From a checkpoint of a small mixture-of-experts model trained on Wikipedia.
Training: 828M tokens, 3160 steps.
Below are experts of layer 2 (counted from 0) of a mixture-of-experts language model. Rows are named router (the router's row for the expert), up (a neuron's input weights, with its number), down (a neuron's output weights, with its number) and show model dimensions 0-127. Each number is 128 + 24 x the weight over its row's rms, rounded and kept within 0 to 255. Numbers have three digits each.
After each expert's rows: "comes before" lists some tokens at least twice as common just after its tokens as in all text; "comes after" lists some tokens at least twice as common just before its tokens as in all text. This comes from a sample of Wikipedia text that the model never trained on. Tokens count by the router's weight.

# expert 49
router:109128106135149123179130153128146141126140163134099114105127088151145120104118159104082096117124124095126180157104143117093139158092103093111116126171117116137125150123164125131139104121139101147120124140158104131138136187099151147094115155097101135127117101145098126111081168149128094115116130119142126089130165123116102138106091190113153100167116104107155132118073145132144096092147
up0:118112172121143123100163148151120131150096110105149156153145118131116093139140108125135113121129129144183169148136159093112153129140158136130137086138125139133131112119137141077119099111112110161155120087112153144164115134122146164137120127158110151124126143106149168175126115131146161146106122165123176130110122125146146123097123130105177121100184152148168074096106174144101092174098
down0:135146110134126103155118151099201132145105089131127103136142107162127120135094127163122128145112142100109132145128150088125164111070157162151134166118086138125115141097118095112148108096105136161115140121129162153145141117157150104163133135166119133131106101160116140115120125110148083096108139106087153087163129187146135095097131105129127162131193163089134123125135156130120132120121
up1:137153148109120099122138145107117156126148122143103126111126149159146104125128117121130123120126145124119111112155097143118154146107158116041145093155162128119167076113128158092072149129152113102133147103150138140094115167140116143168114108160113175128066133117175169148108119120107106107098130144120146144114126131120123143120097093141133108130135108098153156128139201118152081117116
down1:094131138092120147138122148135098125138133121117133112112171115096131162129134117152159136128126087144106114149153136094110104136153165075089059129143145136134126125149126136134105101120141100111120090158114095138141087124056151116093152094165112126125142165121108113115106140134118155102084128125146150130139078146093145191066121094104095129111115110124144138138126126150133100151134
up2:122115149112116120134131145092139109129095129144096146110113130142145123121165109109121129101132169122117137134183128107135151131122138149119166083147116156114153105149095073120127114125120137124148137124114136124148147107141119141167098077195116150107104103105213137133109122134138118134124132132130181145118100124141084160153102123135151156128141132105122127085113211099135084135102
down2:102195144108141156145100141110145106154095166135120133108159132136150131114135115122144137129123129072085166108125158114116125147137125112173098088116160144133128128139094112150120106116115063128160116113131162171136140117074113128124151109137112104133140163160123108165116147185135145137121137138115127119108125156099090115126084133121120104175095115136120105106074122093120107174141
comes before: " a", " the", " |", " well", " an", "N"
comes after: "\n ", " |", ",", "\n   ", ")", "ed"

# expert 108
router:125136069155152141139145164164114099160129132134160178141140172150149123142139133093154135157147134114120126137138131142177129129135103163126183138100117072131161106122126144122143154132112153121164135107120114145117145135144161149154117142155115178179136166123139134151107150099123130157180130107059136073099098121141139115106144149100139142120129097122164111097164142125116120136121
up0:151108147113150126155171117115105147146131138076085175155116158138137144128112136119135100105121115122135115130117127084148100140148121120120106117148151124144121117116158075125106135119122125113064110145144155090153136107143110119107103098101036106113124110157151137119145157138132139139106097161124119144138128109132108132104107113145133160116171140121081096166087164081140153141083
down0:158142129118099149103158130126135120121106175131146081130138126099111148112148149146085130093098124104126120140089116117098196146131125147110112100113071140153109123137102203107106109116123140102131150162128135121162120133103128138132138136127178116121142102138122106127131119129129139150075149146110119113130125084128128095103110085100125127186080140155085150123093105106136115107174
up1:136072114107149120163129120101122199135142109126104124133083152100134128166140122149125084135089165143130110145108146112110114106178150097121146126149104162096122123130112136095124140119127113142096107113126143136149152095152130127146141101117099110129120093156139185165129106133157123098128068139123162120120111103101097141120127126177156096154161145135159141114144149122148144165069
down1:153194128079114122107083111106130116124100155094103124120096123114106144164106096177086142144131138108136073147137156146096098133140131138103146100165085134123113171140114163115160122139121091112125151093115121116107151115112159105146151109137164115130124109128142132083113163153146182109145122081156131132132138109101126140146126140110078121136140094154141129127119151108122172102099
up2:146124115078130132143132129103136107139121138106102126151118121151098140097105174131121129105134118071110120100112132105129134084124122111104108080107126095191124142124129127113147144110110138132102101089168083123173166143107129150146105134078150127161073152137116132148070136087118106127116143123136123128109126123104126156191126114129130153172148139142107133120099143060112148127155
down2:135147110069112125107145079112129062113133105093126071166133158093132131126086101139119151112123115121124102139108106105120130146061124136144125099110120102085149107097149147150134149136129122147111114169142119149105125129139117146118143089105147157117135084124125110092142140169120098155150132149151150151085160120113135150107100118095167116133107155144072136141108125126183120135126
comes before: "==", "The", "\n", "===", "-", "In"
comes after: "\n", "==", " ==", "===", ".", " ==="

# expert 45
router:159149158159103130138142098136166135096133151131107147114117131140116133117088168108167120161127135100110116154133149090131127116167066120126111136143153118094167109121116077129136114136124110102139115134085192112123098137130113128141140136094119100131148153148189125119108130141144119121157078087093100136131130131122134102151074126164113154105109097162105113100150129127083164157101
up0:168153132109100069115135136106106148113152129099098121190110152153100076114158136149105199095142091124083120123130154134122103101132148191120103164123144126109129148122132145133132154158146124138162114085136122130159099136115147136114112109128106122149095202129148106105084134150097117120160123110149138160116159104127124132120122137149112119135169160146124151118159140135129131137112
down0:070134149120122164119139150154158119106102120136097071110115144109144159145129122129127125150134182138119101126140107153130158162116097115116059090148098171105126151148134103102092110153107136082105101149127097106111132119105140103120141078118131132126133141107136119138155168088128092115141119129118121142081151132161123141096139142067130086122117130118147143150075160167123134135127
up1:090088114124143112120140109087110114120129112097120140124128134123111093165108121135082113088105151089182135114113168162151133098150090096074129089132110127110114131129137175116126154169164105159125152120124107111139136140143145112126113118128144140154115138077127191109120128168153160163131109136119128137096138146117180173112106084111129149132154133106157120123111114090099162111134
down1:135107183098166121130179117114157115171142131121106163129159099139182137128117187116109084116118143100106135143093163108139142139094155105157132159137137135136126120142122157140133111110153139147131154149105137128117127087102116112121097160128134122086160075168112117088165135117128111149143111124129082124146170126163136179111158132123126182148160122159135162120136137109125103118110
up2:150164086110126136136165128144116168147138144153133157136162164116085122128140112142130173119082107135098103134106161130126114112151106098147154133170151105098162139137118151120141089139143126130119151147124108146147164115171122103145096123134115141127121180158126134112154162164158114131116149122098130170070151120140133166148131118103154157069138130133172125138134186119130159087108
down2:104104100121130123133153154162154160132091144081121132137105137147099174150117137135112163094085091140116142171137177116153146138157126118129144162146105140166133145118115193135103162144124140147121128106091092123095126131144096097087127128167149132125125096113106110097144132097117105120149103109131142140158150163130107115152156146153161109174128171151137141135118150098126164110181
comes before: "|", ",", "z", " (", "to", "'s"
comes after: " |", " Le", " Franc", "ord", "ar", "ol"

# expert 1
router:115102149108148138135109128112119151151154154117139113178138141099109151128101113147163150143135107131097112126160162145129138098156146086156110102154115134139112161123100100084166132153115150148112136136105146165087117095181135156110095102119122172104151140153151115127108162167110116122148172091124108142131131122155134181120155139139136143087112132181141123088169119137111160107078
up2:146119131110139106116145127102086108142144125103099148128093130141125075115100104128136119100149162150156125125127156133144121178132119156123157128146161108101194092113100075091132127120152129136125118102160084111186163144146090126124089136132087129143120127146156138160144130092120142150141081133137154135077133137137111160111119133111158155153167116132114153087164164094148109135135
down2:131075124162165149094107106132094127127088096122138129134113115121104175114169138109100139124119109147125122128119130146105147169109081110104111090146112135113118127153132118163112088088170123111104163144151130107079142129102116151106148157120161141118125115141095110144137100125131141142108086107077110129105112161132080141095156183139061111132129133104148122125112097117101151140096
up3:158130158131118097127122146146109163138158116124132137119123165134162083119148129145148152121124131109107146096111106112133154121165132195136154103143132150120160127185110138138127074120107090137121132133144069119113138171087141119131073108084098109093138132157166167118119136126122174151093122139154155138100140120172136118094137166119129154108162126108132157138132135084129131142084
down3:145133119123152147133140093125167148108149135142116126146150125109115128109101169139136126100131155101123127092110131130100163098111123157166085148083094126088142117113121122133158183162124132150152151129127135142098162077141091120101134127145130104128166079112123092128145124078153098092124128133127097126102119136161216123119149136131183140119123113118096082129127091146097135127127
up4:150144135127107137148164129199117131138103099101125141123115125150117156141129111157116173127142124103095141122144097140118120117179161129073124156111120142118144110102158124081100113121120122099165102105145109084109109148097146174156126156148158133165140150144157152101126085121124118138145094112116118126073166100150149144106174142096147134108149102144117084096138152122145088115110
down4:096158085123077139160118146136123128148139115149114110085102105116132152113122109191122093078122099142147095169139136135140113122146117114136084108106128113109135077124109123125143116157138131147090161144128158054137147120151123132105144111135118117105116113126091095140139124111145149172145133152161180114149142154120112141142084165102138112140108133103109123119095098178095106135159
comes before: ")", "–", ",", " |", ".", "),"
comes after: "–", "19", "199", " 19", " 195", "20"

# expert 4
router:134156108158168128164108136118117121146127102114185100170151120103132141085109129125155113106142145122133121116083129113139131131110098104187117112110163121148117122121142127116158127130125158141154125087156155151115150128132131089084103141114160142115146091097127098153167163135118133122110157162146161134124155162128149128132130091140092099086130126096162179114099115129127073080090
up2:145087097130117081120149115140117153115118107117092139146100164179135114158093140153136117094139138120152167136142132134138079122167107133128122154141106140119135167141115125107105108120138106157142105125145125115109096136110136110179084148141127118117144180161145147173090130125125099145163072096131164108098140117161113107104127147126152178114132154126100120126154131098116155198107
down2:114164123128164130104113145103141138126145087147133131095137153160107130136130130084083181152100118091134150120158149114131087100146146134133107106131110097155108132097097159116160172133136128129141105087134095166048127089161137143137148157134167123113094128149098160117138149128114153130100093106095127133151131140139075097128115118100175116093138123139145134121108117129097155124095
up3:123111120153138152119152131148119142137117161110142174150122117131119133103173077110135114100115121101130125114087213119135176141139118200122164121086155108096119118122147122103113141103142150098148126113147172117153122137110158154118052120147115138114120102134139124138128160102168167127125145142154155120149118155147131118129103136185137136125128136111161101090148142107141155106114
down3:149141108103131107111126093135123120141143085125151141168147118107104112137091139138122124128116179107153102097125101090143129142086106129139124162086105153122150105103127104132130121097153099100145165148131122085141155046109128104138135104112115129110139152142137098137136142129092131187106164114100135113099136116105114153157110119109129121152133148148152132142057114159139171177096
up4:127090159143165107166151061132100119100149106152114123130139131128094137139083088136105120138115146125141146130111188102181076069132104122142132118093129129117117159116104148135136145134111140122088122067138164148127101119145109109109122152113123153134141159101168166167150142139112149197129130101117150115121160158155132135134118127109146140109156138106134141128126129124116136161089
down4:106153127119121157142138128128131158124164163093115142152155144150108103123152123118112137169101093062125078142154120121086136138144076133118142159149126102185173151159126090114136124116158168126138157141095094161112143091096178137138121116134100124118135133140129160120150114143097091144162103133083131101107143147127090134189179139118116127121129130133123132132135142100160133126144
comes before: "6", "7", "8", "1", "3", "4"
comes after: " (", "–", ",", " in", " United", " 19"

# expert 61
router:110125104125132147121115138144135113139155099123117122132144117099113144119141135122085136152155114113126112142110102150099131123137177142143120155176130150174127116099166142142118097092107177171112142118111126092138111145025101158126137093118133114111148102104116119111133080151143107123070150151100118146150169110113138145111180125161139102152122132086120124136114105148163148161140
up0:155115132139133111134161146129107128145118143077118184141102196148156098131117081125106125090113159107122142101162147139120104150158127118078127126153133112067157165105092107101100091134139112133132146132185138115129098114107122109119106112141135158131108138140166176150150111107128136140143116124164143172137126171164102140130143131142118165136131123119163091118129157141106122124080
down0:114136128083164102110126082136113160122132156140132152143109054111164152139083123127150155117129116093119108129103143176139135069161078105119108177165101101132069144138134169118137123113149112110147121123118114108162075122137130122106147118168116105130100111120138142132128159117109148112117099167115123133160138144138128112105096101103133126119153171118113105155085109145107133113113
up1:181116124167150106158147121123080126151158133102106147133126143096146094155085088138139118121109184113181171137124149118175131118146099155106135105121132112098131081103112113110145126137141092130154109084158123128142157154115118132142102155106141131159135163142147157143113112083108139157117124128154174116106114117165121130128097132104135148116165119123167101101144173124086098111106
down1:120076152116100152156106137115142119068095081173119096127109094126122161162147130137143141083113123107150118082080103129163125126180101083097141170147119105117089149133126109159103124150112120088151116119100150152147132148127118108128150137149119109139109116110151105119141139123129106155119128084141106120099143147160152143131147137146187136110105168152091118145161114119110140100114
up2:157120128148186097112177149146116118130130149098146142158088135153156123145106106143109150131132184090134185139117126108139105135165159146118183125104137128125151082124106126114125110143143118146149089115149126117160135136103131082156115146117122149144093153174153160139110119116095106139122104134096150120100114110181113131122104118147140151110159090125143126076166176106127102137132
down2:127123113112149111107157123111170136118118110162140140105106155126148110142109117155140114129142093143143152088177104117152137134166159110135129117158105139164162132149143129158114142137102123160163161171111135097104119098132163096113163144131124120065108126153086125132121111099118165115136165095134159167175119153141139134120114107177106104111144128098147104157140098095095087104077
comes before: "\n", " ", "ities", "ertain", " 1", " 0"
comes after: " ", " a", " the", " 0", " %", " ·"

# expert 107
router:162117119124106098125126097147103198129149126120107142125113118117139142122120113078137131129077104096144129140116135097131147146143155145134162060135116162086110081131151111133118085144115154142120122160145151113096141134086134136092148105160085138124124110111193139111110107126135132140127145104136142102142165136145142113143139161145120151102116102101196132142103171110116143111082
up2:149146099154145112146160044109133151098118113086137168146127138147105140100127166138082127083187134130159084127121174132148138129075152141125121118117128050132115131148133110105137100126138136129155128109144121122128116151079141121110107137133156118123113149184135148119125137126147129134136125103154126101091118122152107147072091127101136095113177103140135142148131126106123120122142
down2:094090107105140116107166139099116142082125119131125153180137135114110172139147107153118113101156112113128151100165182144140119138152158120102135131149132127129116169128116121126145156118142110174176143107170129112163092137124141080108112105141115175160133110071124128133126104128126178148138120134108135137125140101111156147092133089102123119133142144121107134066109109111129158195134
up3:137130112182127098102125152113116172131122123163092105125102119102116136162132134115120131134098112098161109113134143126114148123175098127128128161145126125145137186112127109115137120129111098107109126116142152118149069094179166126132106118091154095130101123154069126123120175141180131112172140121130170135129151105122131155149141149192169142143132145152143145120108102124092135178134
down3:144136124116133148153099144159135106150157124140113119139074139108164119156168143139129189125145100142115092158084094117131123096113113130137131144145143134099142154144100136149130153125098087104141124134086133138140142157125075145158146123166115152117162111114146163123148088130115105127215124146153093148140137142122187102120128154150133090113175133128118132162154131130096143130094
up4:144102144148131150102148121103194147156145107148115145176114150151126143127088151095085122127149155118179146120129140129126120132090130138121124153119122097115123095133123096135109163145179161142131117125143128161105157163091087112109129151107117109058078128126127135133126144143125106123153110155121172115121076109125151125134108063127106083094156142103159128120117160121111132150123
down4:114144101101165123104169135109112135100158136109116130096103148121112134130133142067113047143139156087126105111163185109142104147128130139147152089102123121134100154166112134149134149148134133153149117114101123109154122136087211124089091130152132121152184072127130100132143122134101132095138139086110107113104149125105114107127093132134121127129102121137107123117116116108137128128148
comes before: " 0", "\n", " ", " 1", " 2", " 3"
comes after: " 0", " ", " 1", " 2", " —", "%"

# expert 92
router:111123113116145147118115139135140135134167100134118119126138120106106143120136131125087133141135108119130111147120106150098134126138167148144118169151133130168129113124168151139120114086116174190106137122111125075144108142023090164121136092114135102109154112113121126110145106137143101121085152153092109154150169076108140143108145133165128105145103152078118136132105105140153138169138
up16:160105125178119096114165109146084160120129140104093140156124176126120114151101145093138145120089184099167124128134136086177119135162105137113135147141147117134181089131147118098119118161135127146153102099137122150129143151128120126116128149125077138180131144135178126176127135133119150172134117139115175133109119154131130146116128143178150134124148085135141130105159151086111128156104
down16:125168120139134132118133147070129116130114138150077118134159129134177169113145142105145102103152130127128149111098094132177093092116134126150125125115089178083117117112127147154110130117144141144101112112157144134133160096159123106118139089105152079092141119118067125091168110086132100092100128132107141142140125134142104134156138122098151086152142154136126138119113065136113085132135
up17:176090124157162069106151087166088188123138134114139153133121156157165096150094111132132144112139160130123130132123132101163118113143127161121167125109122098114140093139088125116125087117132101116137125107164131109145142141136141139095130100116127144143101140120156147174130138115136182161162095124120139132118134114146109171099149141155135125133139150128147121115136170117079082157070
down17:113157156121128188149097139126138177165136135144150112131136165103079147083109173148141160134142136118106148146098149115156112134118151167143088075131096116156095113140119152105126158144086112126122101133139116128173132119110139126148075144106155106156142139096116136159116135114161103164155127148139167116142131107116123132127146142110132118153167115144094140155087092112088124179119
up18:120096155131153061147133116107064102133132114128095165133094152118131072167121089100094156122144166132120165133165154109152147158136134155083144148140142126099139075134123106099105126113145114157162114129109082115165120153136132126115141151153102137154115161113180165141107137086136152145112103132134151177119102167152108122111117123129107155107118128137122123113150140121103139127130
down18:086144101116147140130099137137147097103144122119168096139180145116181144105117122125168114117134123143140156131159116141106136144102186116143166079118105139119138127160134130126178103116153155102155103161115133153148163154131099141118145129126121137134121139088112127100095124087151158160088156165143112121133126149094131138155139164106178141076137098103153100150116118159177119147134
comes before: " |", " the", "ject", "W", "ferred", "–"
comes after: " |", ":", ";", " 8", " 9", " 1"

# expert 103
router:158118085114171142132142137131129143119141172142137167111164157128118120109124112087103101117142162089133143114118143156169107172117123113144162118183087146108118158124146144120160161114134140099156094167107103134109151147155162097124089095091110136166108125123124129111123117115081172147111141105146142101145146097110137126108118145130072123158135093097175158106123148139146111120101
up0:108115159137083141086168159130110126124172128129127129120144172153117115111120129086128138132167124099133153145117156125163147144142161161124147172147122111121135134089178130111142080170180143149161148120106132118100143132142174126127152149127116144180148134128149119146092104128114113131105139086109152074135145115135095162116168138099115139139105102123129060139102127133122151141090
down0:158112123111144118149084105112187120151121109110120146094109121128186149109124113131149106143132105103145148112093065143096102116103103105158128100177128125092144164148109139146157136145079100108158105090141127100129137117130121130101142110147126136096135106073120152110158087120144166155142127150118127163123136127121104126147116104120171122156171096123145157109156129114184107126108
up1:102094140149130128119125112174111174144128141138099172135092196141156109152142124106128131114125139141137117118126116135104117160137140125137085179130138114122156144119118139110142086161159097138124112127150094149102156113113171105210128118124129116162096143109130124129090115135134129138121134115161148088089139090122144100083128160150147095119084124079122121117155123112130132138189
down1:111143147129145102130076104146118063145116130106154166141158083116128124123125093185116133170145103092118151100144109112108150135151139138151094109138142127094147119132112116123135114114142152133134085137131095107175141134135077130116103129147160147138146116110132126163129113155099123136112128141148127144124119110142143089162168093162124151132175100130124122154144115188110090151057
up2:094097136166197148130137129143108149164122131134094141108111174130159110147135154120097128094103084147121124132147162119148118134117121139124094096048118138155129121139116107107144143145120085107116105134133123121108123128102125130139133119137092143170086116158137154138075163124117170151126099129148115144133100129141114148160134138173131118117161108097162121112169140163116127199117
down2:122104167133129115131120148101167097094182129156152124114145140106102118139148135118120109148136160171170146105160126131114125104134104120097133113094117118163155178141089123113116102108081163097109149123161155149107180135125121100101140087159142100137095118152137140131100152168118144116130080111180141162127122123163123161125100106172083137123095160140146124137135142117094146128125
comes before: " was", " is", " the", " he", " it", " had"
comes after: ",", "),", "\",", " that", "s", " but"

# expert 11
router:121109135177142122148130134141121101183156147107131158150125146118153082160119131097102154131120135134120143121125132056129138124109111150115140155144161112119189110129099127116155133150141120144159140131135131106160147136096141144147141140145114133163138153120145178190148090131096120198093112148185132168105110109168143110101117124118140169123117115098167126112100152131125116116119
up0:136152116106130131136127142160127121156160116112129126154119178101143094148135130114153098130091145108105140134114117139133127158128130136133094158123099121171106185138120140145124135158217096096143128143126100159159160144146161114095131140138148140160118126121134130105072115104089148117129087106138115035124115125136135140129115202118130141138130138136127133080126144119137134105143
down0:092123145141133086127142123114091108106126118113128165140120096137149105119166139134173120114104111144172158146113122125130139114133137115118086163140134124159131098136129114121155119099092145133141108159136163117116113146098113123147117124093136106090124113080095095116131062113173116089129139065090160111130106146097144155104127118082131125125092179153155159125111186128103126163115
up1:141137122168133106117146153173092124115144124132076128097133186163075108144081122103138142101159142132138141088130152167121129144129119116096138145111117154110105111144147096101092100141143087144090126111121121133130126091135127108094152153133119135133120135120144173178115166138118136157116122112159167147107134119117136137153132055148166096153115185132094143139123107120148113144158
down1:104174129139132185111175112110138053128113118115168108145088118084125132122129160155116094116161139131109141116139106125114170101169132135146143118100158156089160122113148128150143127089127127144126119097106143144113128123169143089136159136145173124129108092112147126130148137141096110134178092150140154126128134113105087146160111137165115097081120150127108114107106139139123181146104
up2:135086138153147140147136135116132132149139119115142117107128114140108038145149134120094134121114138132133167119112111165113120136113132141131093169137126125083045098114150099131130168182213081163142121160139121140147118156188098136117147147114143157161138150134139124106123080126121108152107120144145119117111111169125128127126119146134120139123133134131092110117119128126131138122171
down2:133143124131105082126128145161087112138149123107107117128126086121108129077127105193146131151083137168129127148124143133101086095161140152155132114107138152152172121112119146123128113066112155122122117135172096147106118119132136161143125122087120143145146116137144076130104147092141114109113163080136149152164143148141103109112131127117103143117100169191118090115119169165127126130107
comes before: "-", "|", "\n", "==", "The", "==="
comes after: "\n", " |", ".", ")", "==", " ="

# expert 124
router:140111107163138110147177153110128152168119095132149128124120117110144125135089090150106121112164119094170118098128180088130138125116121150122106127159115098133124077125130117132127111138110128099094151131129138065085156128111154153136160098084078179164158145132153123139121146136151126126112137123146144171155136110143092154102093139138161131156119110084121151129094142152154092155109
up0:115124149120119132107137088120117119123137104055143134136146148120122109153138149189179165164103137145112169101144122121117121098144136120128137195113154164122160121135135148092126108115104067117126132134115141121122113172104146139133130179114144101160154210107114136119111129164125143138198139102140115128113098134115159131126126108123103108078123122120102123128132140125133149142139
down0:183166136090124144123134117103112123120136139121103103074175153156108128126127107084060140126146122090180149157124154118128106115111113112118120125151139130166133135116123122122150102113086140129153124191132128142149098114143112164132119120126114100061126139156111123129104130159122098148106113070123109109130142096168124088095123146125102111132125124152127127097153151100116178158107
up1:144114104131128092108179142130131107099135126100119165130117123124137123137101087102115135125134117143120137114110131107152141128168126158134139117125157133120178075114111112088115126133151124109169139067161120157140113139103103127136120127127139110161092159174133160171125108135137175135123104118088144112098088084149122099145132127132090183114136178171113117107163178079103126132129
down1:109095154149175064127145137110117111113103152116162078152126125144131153114138125145140095081122103101100099147111098109161107130133147125136138067123109101139102113050119132184176111149133129126144114101113052127123128114123122140122144144109139150114070157145124082104120137111112136124149121106137145140123145127168136146084149132131138116122127134146140131149112150160125145122155
up2:150083124124146084141140098146123130151163154104108187180096096174118134130122098114147123146149128137130125162133140145167141139150135111079146152079127138137150113120113123148107071134147097126157120134139110141145143129109093107151121177165153063146111122084131160146142097115104170117120117102092148115109094129158113123146126169127156132116124130122129129122161161122093135155094
down2:100107199141108176132147120147162158155106142126115102100160127094148154123138154141157185120132131120125107150121117118144149148137168115138110125137141130122133156141116116152123141151135134135084141149179127156113121147141139103095120117191162144063111124122106080113136120131111123133148131157153153146136108148101131101135101141100125126151131123125142189160132099193108094094142
comes before: " |", ".", "–", ",", ";", "th"
comes after: " |", "|", ";", ":", "N", " /"

# expert 66
router:145085176190117134130113097110117137139128094157105112131170128109098124125082123107117145080115120144133151092121153148136102102125159129139115098146083120151105108094144111132147118123141142166114139141174139103120130129101102124097171119093125122134118157142124108124137153094144122156102118074138176108150166128135143089146144146151098112113116163094164087110085105106105093131107
up2:186163101143106091162169127125106149129131108153142122138106129153151137144113130139095145139179117076183121159134099081129150124101115113114107134156153108112125093156152059109149100128127115130155088135129112117148142155114108155093127139120135149131128151171137118147119133154128169105143130106159130138124154072107127109126130126130126099170107098120092167106143155107117091088118
down2:128098126140140145120193159166105114116130109138127137128129126131167136116164128088144143134146139036148116128160127117153121122179134131155162097106096153124117118125167116115123160129155174138116164181133168124125113104135149079115118092114113132181141108110136130121133163123120118069136115139103145116097128148155171134107114096116094108124102109120111139145121087144156115133123
up3:138068138155133102105151124129124099162121106102095166082141126146119074112161141106189126140172123149156171131122149157149148098106130150113140131134129132106128095132129162069104117163137113150096117129128154133199140173145137142134123142116132101163129133065143136102151113114111122128111114156137126141094136153113128110109095153121153148143138117127069129117140142085141142127121
down3:126166130124141139168142132133136109137108125094145174146169109125085121089137139101144136109155121132120115175148099150106120136061146148158115147139103156153122151174133151069158111127137110116098092144109103148096154091074132136121115089147132164088187142171130146129148140111150154120140133125100135150149088134146116109102128149151159116173140116114135114137160144143118105149121
up4:157089142128158113121102150131114110205194139147113142100144161127172113139116104124103163166106129130161091139094169069195115133162165106117108138151142137083132114113130114135132112135147120154162136135144119115130154119137122109143127156118120122136157136103114110118175170082120147142126123143111152134121155156112123078103129150133146128134148129135118175099114124106111147093136
down4:143125144129112167128164094112135128114133134173108137123125124074124156117137097137110144139133081154126133120154118136145166129138111108123160163129120154146124120101140161159112137173099122166067170108136113140192127104135105189137121167096159125120114121133134114136096141155076125097149081133148144150184170146117121132125129120132128129167102104122138107137116100125098152160094
comes before: "1", "0", "2", "3", "6", "4"
comes after: " 1", " 6", " 2", " 3", " 8", " 7"

# expert 68
router:155125074137151145108142158130120169140131135095130122115102124124138140151141113119098146118075111171111111086144123129134103113147139105124190189150126136129108123149103122120182109133138177099121134144157125112152120113128133156178113093161104134139097089164111132136098169111104159135117147076126142162147159144120134101103144152110154134173162139094170160131153135112117120142119
up8:168087134128134103125163147147063152154127106125094177134138133129193129137100100121134142182112139126168157137094117149146133172142113159115090140108155117114186089133078099092095132145137125124118109111097137124096166169118099107085117131141137120130125146127162143157118128114113110134140120131125157147115099148155147127122096121174125140133141134147119108122134179129110114139087
down8:107119134127123073133112119169167131071133099143102142127119136115124093112127148150095078133113141117116141093126137120123129128112183081145143135104143121110151087116135136127126111075092091136120107155163138116099129177134101108108127133157144119135106197141112111086098126138133135161077143103144165134159128155118106133125144129124121124079147127136087145124129108107132075170103
up9:134077119168151107143155144199126119148119119107126132120081140108138098131064122135138095168123158103142118130126146093118181177116116143129192163112124119091132081157139128107138100118131150112117138092116134125104157131155115111132131108127137138138112133142157130155145144171115141141127129121134186132101114148113104117147136131166169134157109166101133103148159129170131093137098
down9:096121146112158130130121182158157130091145119147108129107142108145149097146131115103132090126134122093079130103166142142132132138103119160148117128159150129064152121145147146152136107139084119102150126130138133117113166160104158174143139129122167159149130101132125129107081139116112123141131121141154131117159083144089133149147096136208103109186134175169145130101151120118128133107144
up10:161107148151177121093127159160108138137146095170123153125106163113147089139101127132155115121118141095114174150118167133194125087150167107141108171137161125120125165110119099096137135132095129149131102132131075098133117106168131117176150155111125107116151132123137119156131138115090152145120085135150107139135096121131097118116132157118140163137112078151150098134139127127128096071126
down10:137138104153139126116148163126132134136125100128118147142115118153151132133162147116098160157164164132167138081095139146140162116150098144136134159127096143114127079143141137118165093090126135099131121119168159167182133083124133127144130130092116151157151156167119129117147121147141166127151109138168141149133122095166092109080111111171133114175082127112097116121143125113141180132082
comes before: "ing", "ly", "ed", "er", "est", " to"
comes after: " the", " a", " and", " his", "'s", " was"

# expert 98
router:145137121105122118183128175116133085160158149119131118149137183149176074125119121139125108118086153110114129120124141143132106159144113081116136125103111125106116138134163094146153169151112163150106109131132112165128183136117182103142118124094119139166075103126124155133126128090074166118153144128118162107137117151136147111140139106113122109138159103096150086092142157134145147116130
up0:137103160112127107138141132153115124151140125120145139107127107150139057107105105186128128138123132099121148136147121096175127118156123118075145084089118107117117110118146158094107166127103112135111138094096120146152127157153154164153128151139134141172141115179124155184097158129130087133144088125110119159148084117138093141106137123089176148160134124172084147125124140110120124136121
down0:125104130155169079132069138106134129144158103113158128155143134109138160131158141122082143125136124137089110108149136179091102120154129155099155138160142128121166129130156122093146081142159113086137110120080116152117107107141090141158118137095116119123110118114178126106096124133103113080102142148172160158160150130109136123138168115181113159141112119119150125135155114130111158142090
up1:105135127119142137115147130118122139120142114110125124133153180164119141136127133095117150170146134179141100099133135112179114158161122131126109126143144060156121138134127162146143151122132128166151149087101108135173161131098137149187169174125146096158130130143173154147169090083144124151115126119067145152086113142128122113106128089126122134167142132142129128156152106086140138139120
down1:161127126098112140158124135108097120121183179155136147162118092103133132145115140135144119167097120107118140112121158125089112090124103118110139176134121138132175138130114119113121140139158163123127121137148125135088131140159140130117141141169139149132085119116101155152110107110135112129174072107153139094145088106107195117129123093178080094109094098123078144138138110165136136115122
up2:110138130148134138132140131153107125130136095140148139145100147107172115133117103097126131112172172109113139161107128140156125121071206124133117138187177140129140107127109159130096174132155128125126101119102157132118154145144127112088148107111128153097125140118155137120131063113119138160131105148097127153099136138121144120087091158113125127154179092150140146097058126116109128136138
down2:162108138126115130181129146102142104078181166161139145123144124123151134124120125160116141130145117134185116148096138139112108110192136090126131151131106128091160085127111101139146116126139103100127126097144145142087122136147158125156123116098115152151133155163129124111110164167120100146155123104103150136128163103120128129144126102141123155120067176133138127107118108111146119125041
comes before: " was", " had", " also", " is", " became", " played"
comes after: ".", ",", " where", " that", " He", " when"